{"experts_per_token": 4, "router_score": "sigmoid", "shared_expert_gate": true, "n_head": 3, "vocab_size": 4096, "norm_place": "pre", "rope_fraction": 1.0, "tie_embeddings": false, "init_std_o": 0.0, "init_std_up": 0.0376, "schedule": "wsd", "batch_tokens": 65536, "train_tokens": 406000000}
Below are experts of layer 4 (counted from 0) of a mixture-of-experts language model. Rows are named router (the router's row for the expert) and show model dimensions 0-127. Each number is 128 + 24 x the weight over its row's rms, rounded and kept within 0 to 255. Numbers have three digits each.
After each expert's rows: a language model's description of what the expert responds to. This comes from a sample of Wikipedia text that the model never trained on.

# expert 50
router:098117135127168201124107159109142123142124144089109170122140133141086112115135091125130132184125121102127164124149154145086092103143111120112116164128131109106135178123138128146123089121120100143110099150132116178134126105141112112150095102145115184106124163133202119118135167122128093155094136106138141122169125136166135149104167093125128141105108149127125147096170129127149116131121
Capitalized two-letter openings of foreign place and person names, like Re|chtenbach, Se|amus, We|istropp, and short endings like -es, -he.

# expert 30
router:149158139105161167127132143087140145171113133094165125155136150159097131147132086108128141201157134071122143087115153112122094131137138115114159134167115126123134136139091133162092102116154134119122185154086128150123098134136121152092136122140127129113131130100114164132120158154130109135105150117148149122141128149134129157095151144157122121128105160175116173099110130129164096181094
"to" after verbs or adjectives, as in native to, lived to, and modal verbs like would, could, may, must, will before a verb.

# expert 14
router:136135141130178153092125174119096146197128155095163167151145110093101098139121085110133144160096108145128144122122171142099108127119128115127166188154127094123099149085148152142122081112114097149114120149108126159162123153166134138114139119149124168078147136149151143104116177116146131113105128129125134153153118128135125132097138131170118114108093166154147159115112146122139118147126
Letter P/p pieces starting words such as pop, putting, TDP, the pronoun it before a verb, and roman numeral II.

# expert 45
router:111103145102164143112140161117082131168120135125141176148152108128054091108138105110138147157117121101125176121093166156118138119112099117125159176131152091093143163097111169166076104135111109141131082150110150141148124188131141119126136105143111153126154130144157122120095137161176111153133138115137109126182126141138127127104136121152141128121100164144145128133096140109130145131140
Final pieces of personal and place names ending in a vowel or -an, such as Deborah, Lord, Phukan, Liga; also accented letters like ā, ō.

# expert 52
router:110135133141137166122129152140124170181116147094125114136129138133114096135145079096128161164138127116107159106113171099123127100117108117095155155129120094083128151129111158123132097114113108132132122155138128178124136178139121121079126117136114169135162135110161159108104160092159119123121139123133141153156109164167109149048154092163143113101118167127150158114105147113135118120168
Words in credits and occupation lists for films, music, and books: composed by, commas between roles like producer, director, writer.

# expert 26
router:146128159131119134147123180088086139177101137095162123158151119130079058117080119119179113118139101116099163141094158158127143115101110105146117178169104101119150143131104140127123131139119110138126100157120128123137121162128145129118109142153107180081175125108131160114089131138130132143134104132147123178130145107131140119093103159160095131151119168136130149112118145125134134152143
The word of after nouns like Bureau, years, Court, most, accused, plus sentence-ending periods and some number tokens.

# expert 12
router:110125125134160170118129161082111128181102143115137132172131130125109104112128075102126171170115080116115177110127162143094133119103095107092151163173119086103090166122124140149158126098099104157103116147109132158130108160172130132123125110137123180147129155142162182128111184143135132120119143112136126129134101133151145141124154111151094127113098136138124131123111162125122123143160
Middle pieces of words and proper names, especially institution nouns like School, Department, Court, Society, plus pieces like Nott-ing-ham, histor-ians.

# expert 42
router:131108146119158153115142167142138134175118181137159167166149139093070094092117068113158149163132140113114149142088172155113112114125115140108132166159138103092146186121135148124104097137128107134124107171102137145143118150173136139111160117135130163108171145140158142104107129148123111136155104118163151139153122143148133120119132120146116088140076185116130137126120121139134125143140
Digits, pipes and row starts in number-heavy tables such as climate charts and poll results, plus word-final pieces like Manch-est-er, Angios-per-ms.

# expert 29
router:133096144115131138102111156116108157189116150095166156144170107129100109117118069105132152176133112104101124105108156126136089101100113109099154175175115094119110175083122152159136129119130124140113116158086132135160130150127134149110148117158133188118144148113143160133105159152150113154102107141145124134150123141140139123098134120123143128075117171161134172135114140151138108150116
Sentence-ending periods before a new sentence, and clause-linking conjunctions such as when, after, because, while, but, and.

# expert 7
router:141167184111122164139141144068145155225103148127151145152169121133105093117120122138172115144152123123095128159126147153132168134102081120137122190156092107137132160126089145125123111139133128118137124156141151143142131142127143131116148156140126142128177103136140127128077146162124128132144112101147117138128123131111140107067110128156085113105096133150110137117132135114108153111148
Double line breaks ending a paragraph or list, especially before == section headings == or a new article title.

# expert 63
router:130107138130186160097126167110120152198115133099163144140152118130073080109129078084155149172106102137131169136102155133109121127143093129102140194139144088100117181092108137133135099138135100138104123161104145140158116147146145102124126138139115179118127134144156120107101172122155121132127109133150128136144118133144160113117141124152123125126076170131134123120126125123151136137136
Word-final pieces like ed, ment, ames, final year digits, and closing parentheses; also pipes starting table rows of dated game or concert schedules.

# expert 19
router:120112111104161178136100143128165152150113173120123155118153114164090112121167129120126132191143127105109142108136185152104092099148064125129146126128113134126136169112158130137130094084119112108105111159123126164151106124132144106155105128151137160101122154121157127119153169095133102152105103107136156119174133141136097128089164109108141150087113140152151143113105114126159111174134
Short pieces continuing a word just begun, often ch (chieftains, chapel, Czechoslovakia), also Nor, Ber, Ze, and digits after decimals.

# expert 31
router:113125142127172152117117165115110159171134123101140137153153109104088089114123064088160160175117118125123159126116162122111140137114107123090142177171122099108115180101107137146122105115124105149106138159108161144154116150160135146102143119147127159124163144134134161147112153138149132127123123115147143131158131120150153127082154116158098104128082184145135156131084138149113171141147
Adverbs after a verb, such as also, both, often, widely, plus plural and noun suffixes like es, ers, tions.

# expert 11
router:121134164109161177121131179088152143184113164120142151135143120177095105100116070142152096193137116137127144123102146138109140101133120117132127174142096098125128152098103135136129136127127115147140131149082154147131110140143094162096126145149131152094151140120128150147146154119121111146126112110149126127147135124143128150089154085125073095132080184151142131125128120148125112177122
Double line breaks after sentence-final periods before headings or new paragraphs, plus "slate" in building descriptions and common word-initial stems like con, dec.

# expert 4
router:089119125121184170143120144110086170185125103121145143131158117118097114131131091098149173145138111110102172084090167130136103119119089114114117133169092126107108172116121138152107098114139105133116115128128135156118137169152109162132111104165127164096160138154141153116105160143120114154123113132132135132143098171154158151087143112151107093114096171153138158143125158122135136129136
Mixed: hyphens inside compounds (re-entered, round-headed), the decade token of 2020s–2000s years, Japanese/Chinese byte pieces, word stems like indep, clud.

# expert 39
router:139160152137141157151132174084122130187125133120144154172158120116101082110096093115141141163117091110112150120105165124149151136116108140121124181163116094100131179113098151151127090141136091145131170135103135141143137137140117150095128139141124163104179125136135156135116147139143105139136101113146123136153096145144173114081128124164092116145076176139139136120122161145115133148147
Prepositions opening a sentence or clause, mostly In, in, On, During, After, By, as in In the late 1960s, In 1922.

# expert 60
router:141131154126168156100115169112128122162130123109160152144184108140053101130121098096153157180145103121106157145112150150093118112118124118126147170156101098098125165136129171151142120116095119132119137155113120145174109139154157116087120155141144153113125118137157126119123147125171130117111139137128150126145105130161116145128137094147123121095058171143144178115094128127146102133151
List dashes starting cast entries after "X as Y" lines, plus pieces of personal names and episode or attempt words.

# expert 32
router:104108169129157169114094137101112130180144133094153159144176125141081106106134104101176138177119112111126179137108138133123111114130096122116137178171103095111130153095130145127136094124111096121112113160119125144142112169184111147118119110144133164101129130132149148119100161127149121147142116110148128152170108141147156132069126109135111096098088172137155129109120127154132151125149
Single capital or lowercase letters and short pieces in Hungarian, Slavic and Asian names, plus taxonomy words like class, Subclass.

# expert 43
router:149123167118131157144134169081120129196109148137154149150160131110121068155098121103188114122163107119113140149126142162161149112090092116135146183169115095117114154130120132140128097127139127114140123145140121137129122126147120143146132167154122140088179120116159143121056136140138141162113111111124149134115126121105139116077118153163085128119113127154146141115131156132109136137180
Pipe separators in tables, single and double line breaks in infoboxes and lists, and heading equals signs; also road, way.

# expert 23
router:141148151122115148143160151081120149186118168136177140174157158129121081116121104121191138148128136116104163178095142123125128134112085106117128187178108092109118149138097152127133151120140101150128128153134118127122125127121130136113140175130117161110190122142124132113073131137126176127119103113137124148157130126136146113070121134166089134136097123136131164112120135125117143123150
The == heading markers after blank lines, and prepositions or verbs in running prose such as between, during, playing, taking.

# expert 20
router:128117125111168154134124144093131153150119162130172129120123142138108115132135088102120131145178151145156142125166165152113140093107126150133127149154141107116130149113161134163116080112099149152101116191102137171116104140137100121093144125110122146094147124090130139129119137133132127150152142111141140149169091149122117205100133125137114128115059155157141175082165106153113110121137
Colons after infobox field names (Year:, Preceded by:) and mid-word pieces like Represent|ing, Botan|ic, dis, reas, lik.

# expert 16
router:100123174122148148149136134134134123150142146077139105115147154115039140131160118117127131193170142111123132116142162136125097111125100109105168138146117085109133118130129131160109102103118116153118160164079137166140109123127113115099113109127123139121112186137116134092143161123157104152083118144125135118184102172162108151109129107153134134107126174134118135106100136110154100127129
First letter pieces of lowercase words (w, m, sh, sp, par) starting a word, plus the superlative ending -est in youngest, fastest.

# expert 61
router:140113179110169169136141168094117099160142090107139172144141107126098133141107098118135135135121121119088113092120166137134142087131112108106136156156128088111124154135087134117127073132094114140136126135125163152129126141167132061121099098144150149126144115122144118101121158135144089113096135128155143125182127138172136151095143135150100127086119183143091114130106163120104139156111
Line breaks after species or genus titles in taxonomy entries, and Romance name pieces ending words like de, ina, us, o.

# expert 38
router:139166174144134159128112172097120160192100135123149151158145126119079085111092104105152124145127110116101143132097149121126150119106101132113094190175124113096115138115110138122139108126124108145105120143109136152147129141139133125135104146150111183116175123136149164126112164139129159142120096091147132163141122116143148104074109140163091120150097154127131168116117129128114131140190
Nationality adjectives and place-name parts such as Hungarian, Bulgarian, American, United, British, local, New, Chinese, often in tables.

# expert 33
router:119104150124184168107119146138117158141127119087160142125172110112068129135107084117135124184102117126138151105098147120120137092118098117095134165138105109106124156093106132152105107132128111159098141165117121147144124141144105142110143126133152154116143135124176165126079161106158102160092117114149136148167112128135168138080116113165122117142112178158158158136099162146132121134143
Line breaks ending an infobox field or table row before the next - field or | row, as in Clinical data, Publisher, and film tables.

# expert 27
router:124124180113156153111119164121114154152132144098145166140116122114108092125086062103105141171123124136144150132118168132129122091107120149115153176135117095077110144133098132167105084136130109178114140176121161143148129162142143140128104100149142145123172139133155135128084166134138099144089124116156136135164134149150171142123123141151137121112107183142140166096131125130141142150153
Opening parentheses after album, film or chart titles in discographies and chart tables, like Springlevend (2012), Finland Download (; also the and pieces like occ, acc.

# expert 40
router:095113135114160169138099163144106138172161141129135167142160119136064105091116104114152118185120111103120152139102131145099117100145127115115139177159150108104135152104140165137114106125132092117091115167142114150181125143150130126128125121162129171098150135129169131119112182117153107134137111127147147126165128136158157134099135103135125109114069184152150144122115125132142142161139
Table cell separators and percentages in election results, plus word-start stems like Elec, constitu, vot, Sec.

# expert 58
router:121116157127166163148154178105115125143142140136149170131156143128097075116118108104158169140119102139126192153126150110097123117116115121103158174157124091118109181128137175128124114116090117122100096174115114144133169152138105134118119137142092179109144110111129144118122155139119100127119109149119166152154115136165147143087144121149115137118096159184097126130147158112133135154158
First three digits of years (199, 201, 187) and commas after full dates or places in birth details.

# expert 2
router:114122171164180139103139182111119151158122136100153153135134143149101105113111080121129147167123106131111172118145162120103125114089105150119155160149127106097139161100146129159122074135115142164109120156093134152162102165142125095113150107167137142104165143117124158135100139157145119134143128132152137155165109139150121166131131134150112137137086162189132150125153100147138143167152
Past-tense verbs and fragments after a subject, like population was, peaked, noted, opened, attended, plus early word pieces such as av, un, dec.

# expert 5
router:131102152126173175144120154092101112161117114112139151119156117114084100109146084128168138152141088123110147121111154130130103106115108141151135148172141082108165179104134164156122076125109102158119085116121129132132110181152129129117131133136127160119155120134151164103104166167159129151129132151139167143165126152147131160101110113176123130108097171132134144118128129088129128161144
Word-final pieces inside romanized Persian, Arabic, South Asian and Chinese names, often place-name headings, such as Taleh, Abdur, ibn.

# expert 1
router:138135144146128160161138175080129143175129142134114147172156144113082105113102119115142129171111083117108152150103159097120133101122106134111143177177137106103121147123117156131138123138122099152108171140141148164140133148140149107130113119142109128089193101093152150118105171122153127117120114112117129147137109143149158135065114100182089134131099141143120105128108154095109129149152
Dashes, slashes, parentheses and equals signs in article headers, birth–death date ranges and coordinates, plus title words like first, originally.

# expert 21
router:135112174161173159091130166125136136163106178115156153138138120105086077109112087083149145165130090118140147118102162133092121116118126158118151189155150079105119183129128179132129100124136106150111108153116144141137138170149123152100133124151136176131154118136151150102099167128145126147135103120155141138157147137125129126104142132162112113115105172132118136120105122121146142154142
Final digits of years after 199/200/201, as in 1995, 1966, 2005; also headings and fields like History, Record(ed), CD.

# expert 56
router:133092157143159155121105145098102161176117139129142147148169101141078102123134092092161157176125085130130156135085160125115108119123117101104149181159111089132108160103125151163102082103126109153089108134126132177167131162127146143124118115133120154128156120121145145119106170144146127142124132124149114143146101123132126112112142119153098121108071175130138160127110147151158132140158
Pipe separators between cells in Wikipedia tables, following names, places or numbers, such as Gunma Prefecture | Japan.

# expert 28
router:126122148110163156118141151118123137160110135121137174154157124134100115124121107102157148148125117100121163123118157117108105106115119111123125179159130088125072198100147142177130110111136088144093143139092129135180129182159126150132113112157111186133119141123165136124129156128106123114115090139151136131161131144133141142084148129157135108134096187143134170137106151124149129152167
The word for in census phrases like median income for a household, plus word-start stems and decade tokens (Mon, trav, offic, 197).

# expert 41
router:112107148143164148135096161086122172157112122092154167145141109132077089116110087128138171147135124102136133123129181142137122107106113112143169128154123114113134183130102152130071094112140116154114107131101141179120100189169116146123128084143109155136117125144161170137110133136149127152155120136164140110169124135139150101100142114139157127129090154147141145126130126118154160148145
Verb endings -ing and -ed after a stem, as in becoming, moved, allowed, songwriting, plus scattered foreign-script and table tokens.

# expert 22
router:136168146099132162129127179084143127169107154125092142151181135120106093128101117098142104151136079115084155159113149138139148098106139127142120172151099112117139128096131156134128125162122121133128154126121123136145098136139134099133106121131077163096154107120160166100098152149171081123092126138124148168124106143143168125092135082155108126144111157125116140105138147102143106153172
Dash bullets opening lines in name lists, single capital letters beginning proper names (V-atican, S-irius), and parentheses after names in tables.

# expert 9
router:100113131133146196127113159103140125159146153087112167121121152162077123105126086117139122182162104114132152096158172128113105118143109143126129137128137107115119192115158142148127106113124079151115109144141116187138109133156122116132101091142110151130108153124167145117137156118120130142105113103148147138199136140146127132105170102126125124099082150125122123116130135129180125165116
Short pieces inside words, often table header words and column labels, such as N-om-inees, Des-cription, Norw-eg-ian, l-og-o, and 2nd place.

# expert 18
router:142097144125168152108099156124095153171134111086179167151166131156091106098126098116144112166103097106154129144100157104129131093124093134117163186163137083119131155098128141119101077121130082122103132130109148150148133153167112156131097119160145167108132115128144149138118161126149106119131135112136137129154126128116126172109137142151149082124101175143143146112123118127126126176146
Punctuation and units in infobox and table data, such as "sq mi", closing braces after km^{2}, closing parentheses, and pipe separators in asteroid tables.

# expert 17
router:102123154123187174108127154145102143169114124104147121132120092103090109146129067133160157192129129129142131108119165152134092096133120108105149158138114109096138153128113174136120080119114133149120156160086152149133136174131120131109145123137134172139127159132130163098129149087154141135092132138145128124138137130164148136072133118169118113113090181139154146116102123124145103146130
Endings completing a word after its stem, especially -est in conquest, priest, interest, tallest, also Nintendo and comedy.

# expert 62
router:114111146112144170101110146102158121133135112084128169117131121186077113088141110135150116187137122109117151096119169139084102102153105117131107142114108127116144165130143124149143060111127119107105089160130128191127099140134126121137095120142093153107134135102171118090123157118151127150103119106143147113178104144145141135105144111128132131107129187122137148096137113121158148159139
Inner pieces of Slavic, Turkish and Indian names and Cyrillic letters, such as Chaaday|ev|ka, Venk|at|aramana, Tikh|v|in, ć.

# expert 53
router:113112172125159157124106156124121124171137127108131136136138124162061127087134127123157121171135111125115165121127169133120110089130102111130094158133081126106130202093136134144106096116124139125095098180129115135129114139128123110109102094144111190098117165121133161121107197130140121139127119113125168116141144158184130159114137107140139133106120157136139112122140108093147136164121
Word-initial capital letters, mostly B, D, G, J, starting proper names and "Administrative" in infobox and place articles.

# expert 51
router:115103150109157122152107131108151132162095163097146146149102108136111116133154075119146141162156099079138159106095168140150105107121086112118148165151141129117151129135140107165142103122122103139101092127166150161143087137139105146136122102160087119128130150142161184146105171121156130145119117134169127133180108149145135156130121164161145131107109156175161135129095115099139137147157
Pipes and parentheses in data tables and place infoboxes, such as Population: 1,969 (2011 Census), Location (UCSC) |, Website:, population/income figures.

# expert 57
router:161126133117155148150138154106162114188106162135160116107108134143096085128163091133145124167163108093105131143116143124086133126099106100092144154170084114107115176115157181126105138111150123127105114130093151143122120143114127126113128159145103159160139156134127144122096171105123123107090104129145153147154145143124125148096147115155139142104108146180132157116137132121173088161164
Commas and conjunctions joining clauses in narrative prose, especially and, but, while, although, when, as in and, in 1263 or but, reportedly.

# expert 35
router:123115122128183171138103132136146139170086143083123106130118137141097109126142101127111169173130109112112162093106157145127104100092106106097182126142097110105110124117162138159105101120120091150138117141116151145126132148135123110112093096129098157124130192136168136119113182094119130136114146110114143117129133188170125138119151121139122146104136190149143115110085125089147116130135
Suffix and middle pieces of common English words, such as -ures, -ed, -s, plus "on" after focusing and commas.

# expert 15
router:120102173137136160108124169158138142197134135109142154137160097130088103117126095111167147188103113130119152096107147125097128108094124121109122190144126123071099174102149161144121124138102115148118105152118155181162117161149108135105131117142161169136161131127112111102124142135113117164101119110134138158136132161147136151105143131120109119114134147161154139106103119151155126170144
Field labels and starts of values in biographical or sports infobox lists, such as Born:, Died:, Date of birth, Type:, plus year digits in dates.

# expert 3
router:134118124056156179151119161122158160141087158134100140155130109133093103126156064116118141168135115101113158125121182114127123112115128127120134138140079108117130130114120142164164129128131123135110128108142133182139094168112129106114103135115090161123121129102151121116099171137115150139109144126137126141134119151182121148110169113149101105120119179136105149095094141091160116134172
Opening parentheses before dates, ages, authorities or countries, as in (aged 47), (1999), (GER); also kin nouns like son, father, wife.

# expert 48
router:139163153120137161120115157090118161190105135124126147188152131127084089124103102102153129165138082116127154155088165131102129127106113126109140199122110108114114145082101169143124114139129108141130122138108119163147121118152137141114117149141129183134159126103126148124119143117129116139130125105145138184139108122118147128096139163176074127128104157146158168111136158138131110154149
Table pipe separators and following cell starts, plus set phrases like "as well as", "well known", and "Like many".

# expert 37
router:126086146140153174131113133126119126143139168092145128111116152158094123110162138156115099184132125097117157135129180141080108091139092103130122136113111099149129197117157141136131117091157103135103072151131113156127126119122107112140113089120100161121129137108181139127141152128149119152108078130125168143169146129135120185146155116143152121110116129135107122096127109095164132145157
Digit pieces of years and figures, especially century parts like 17, 15, 184 in birth and death dates and tables.

# expert 44
router:109116143147177153104123126129134121187102121096136121147152107132081104125138086120146152156116115119117181104102165116125108099106111140086152159144123084100120178093124147144131092121127118152121113160102136164128153182161133146109111124131131178143149153121159145124095153119159125156126133132141143133156111174161150144073150114167119103129116187130134123123098133129134141145150
Middle or ending pieces of English nouns like aw|ard, abo|ard, Association, institution, television, monument, and name pieces such as Tak|ash|i.

# expert 55
router:114114112138140139139077161092119153169119146109141134142157146153109063120131094137143133177140105047124138087087164134126138141122118128133160156183084102117122160100128129176132107094132108133104102112123122174124107152140131123124102104138098141127127166134145132120124164122120129127121120112141146108172172143165125138121150127135111112132088162142121136105112130114160124184151
Opening parentheses before converted units (sq mi to km²), table pipes between numbers, and of, and, plural s in descriptions.

# expert 25
router:125125134136170166118118171103124144167117139102133144144138089136098097104145069121137144167146108137110143151124160149075147117102107126126148178146123089104096186104107137126134093130115131115090131143098141161126126168162152124110113120140132186116152125124130165116137159135157118125110132139148147142148113131156138145074151114145117081117085172129140130118107110129129150190137
Opening capital pieces of personal names and surnames (V, P, Al, Du, Ku), plus census phrase pieces like couples.

# expert 10
router:116117131100163146136124142098127137153126116126146126154136083128093111130124062100133179179135128116121148134102153140130111124128135119102119201164128072101152154124126162166115084139105128123107150167126125146141116150158113139109099123131145170127153121112134176124093137148137128134118161137158141133159117133171150128100145098172148097125076170155131161120117143109139093155133
Verbs and possessives in biographies and plot synopses after a name or pronoun, such as wrote, married, lives, her, his.

# expert 24
router:105130168123171154145114158105118170176114114133155152139141106136099113128152080078130126190151137135123120110106160143127102117109121110144124170176138112115138150127120152156097100122111116131107147146092137168141119118163156141111114124125158150130134150133146143108111160129147105113103112120167140107156115153150136128085141129144095106128088193159152170101092138144135093176111
Word after "the" or "a", mostly size and quality adjectives like small, large, old, leading, plus name starts in tables.

# expert 36
router:126130160128146160128112175084136138158118135092137137132155145138071078122102095120129161172089104107115183153077169113113136123120078123130145176158111117123124164095132161150153116111131097127090143162099136162135114118142113139128148133126164154117130139120138177122108137146160108142098107109140116143172137120137142129089117115141115114135089185135114136118104141145146109157150
Compass words and their pieces in place descriptions, such as south, west, northeast, southeastern, near, across, often after "the" or "in".

# expert 6
router:108126150123163154121116149109123147181126135105144150150145140112086087101106070075161176156114099135133172110111159127119129139111084137093150160171115093098127170101127158154120105128111105155101128146100143158149123167163132160120125122161128143108149129143146161134090157137150132126115125126145132127158138125155162135086128124155124099120085168153131140128095166103121136124147
Plural nouns, "they", "that", and "most/some" in superlative or partitive uses, such as most popular, most of them, players, teams.

# expert 8
router:102118161130154150116128172120114156155127138140153137144157125110064081113110115121137122178126131137130162139128140110113113110121097119126135175150128100093138183103137141129140082110127117159133158165126143138139155149157114145080153137135140166111180127143141177104108161158142122135109111142150113153159112137153156131049155109141114140108092167139116120090100129140110118147146
Last digit or suffix closing a year or number, like 188|0, 1920|s, 11|th, 17|%, often before dashes or table pipes.

# expert 54
router:106120174132172161140130163128107134170129112098147135161148122138075099121114091101149173174127105128119174137128171116102139106114087117124133185158141084090107163101112151139120122128099121144115104168106146144151132183174131133106130111155129166103180140137138146121102169135159132130138124124124174125149114140144133135110148114151119122112096153150141124111137127128120097163148
Second fragment of a word after a capitalised first piece, as in He-ad, Gr-ade, Monast-ery, Num-ber, Reut-ers.

# expert 47
router:126120148123161149116120149121103141177116137095154141155159129129101085124114089071142153162108093108128159139115161134112120115123094137108131175166122090089124166108124173159119107122126085159097127154117136149140116159154132141117128125170119175110136157129161142128112160123152115134110095124150148124162101146131135115108154118150110090113084175148163157114076143132141145141159
Single digits and small numbers in sports statistics, tables and infobox fields, such as career records, starts, race results.

# expert 0
router:131119131122143174085121150131120156160133152101148145151131127136071100094119096116138130176190115091130130110099155163131111104110126119131134154137094111113139180084119111141128095120110100094083129118113164168119106134148118133141117159156124171153136140144153156138137156135127144125049132126167131137151137124137119142080153102133132102106107183150152143140120121149123134161139
First token of a new line or section, such as list dashes, "= " before article titles, paragraph breaks, and opening words like The, In.

# expert 49
router:129116164146145145111107166087111173176125166117138133163176116122076103101117074107153136184100125110128154111106164121109117106116098136121132195153142110098110145116113139141134092129108102129099130178096127159153123153146150139108128129142138169120146142121153161118115150128143109141114131122167143148147096146143147132098114109170101117126097168156138133118128135141160131149175
Final vowel pieces, mostly a, ia, ina, ama, ending names and place names (Russia, Buryatia), plus name-opening M, A, N.

# expert 13
router:105124160141174170132116166080122137162142152118141192133149119124083095120124094114168142187110125135128157148093176144104132115114105141113121153151141105105105188120109158138136095100127135156100126166119130169143131145138129109135136114133138169120136115147171143121108177168151120131137128113143136110155119126146140142084107130143127113146063171143146143110139135128157120136147
Word pieces inside proper nouns, abbreviations and infobox values, such as od in Narodnyi, US in RUS, the dot in U.S.

# expert 46
router:160164176102118157147136177088137130198134167115115122166158143104106056120119133118141104145140104106110138152117148146147165118084085128149145154174110099114160138119153147129126150152137096138119164137142127138116123118139138129122137150128110148114172129092154182133112141126143103150108108114156138163137125133119120125089112117143084136134097141150124131092152144102140101164165
Number words and determiners before nouns (two, three, many, his, her), and commas or parentheses before ages, pages or years.

# expert 34
router:120130166128138151142119175103107142176114128109152156165166120120076088113114101093157132177120107122109152105092146124102128107118093141115118189138141075096141167111124136137111084118105094150096107166102138154147099149161142131121113128140120158119167139124157137119102183149160126140115114134144146121170109139137158126101137122158120131107094178136147137110100136141137142145150
Final syllables of foreign personal and place names, often in sports rosters or tables, such as Koivu, Nozomi, Musetti, Alberta.

# expert 59
router:130097166144189149133149173142111147177129126123148147164146121136114099137124106130125137164134100127122152119150194098100147102109076131109155175118151084104123181135117158119114116120101120146107125147089143138150125164126114101092114116120147161118108143159147172122130167107140107148108127142149125156163143129143134146102137128173131117156099171136078146100117163152133115142131
The prepositions in and of after dates or institution names, as in "rebuilt in 1878 in", "Museum of", plus coordinate separators.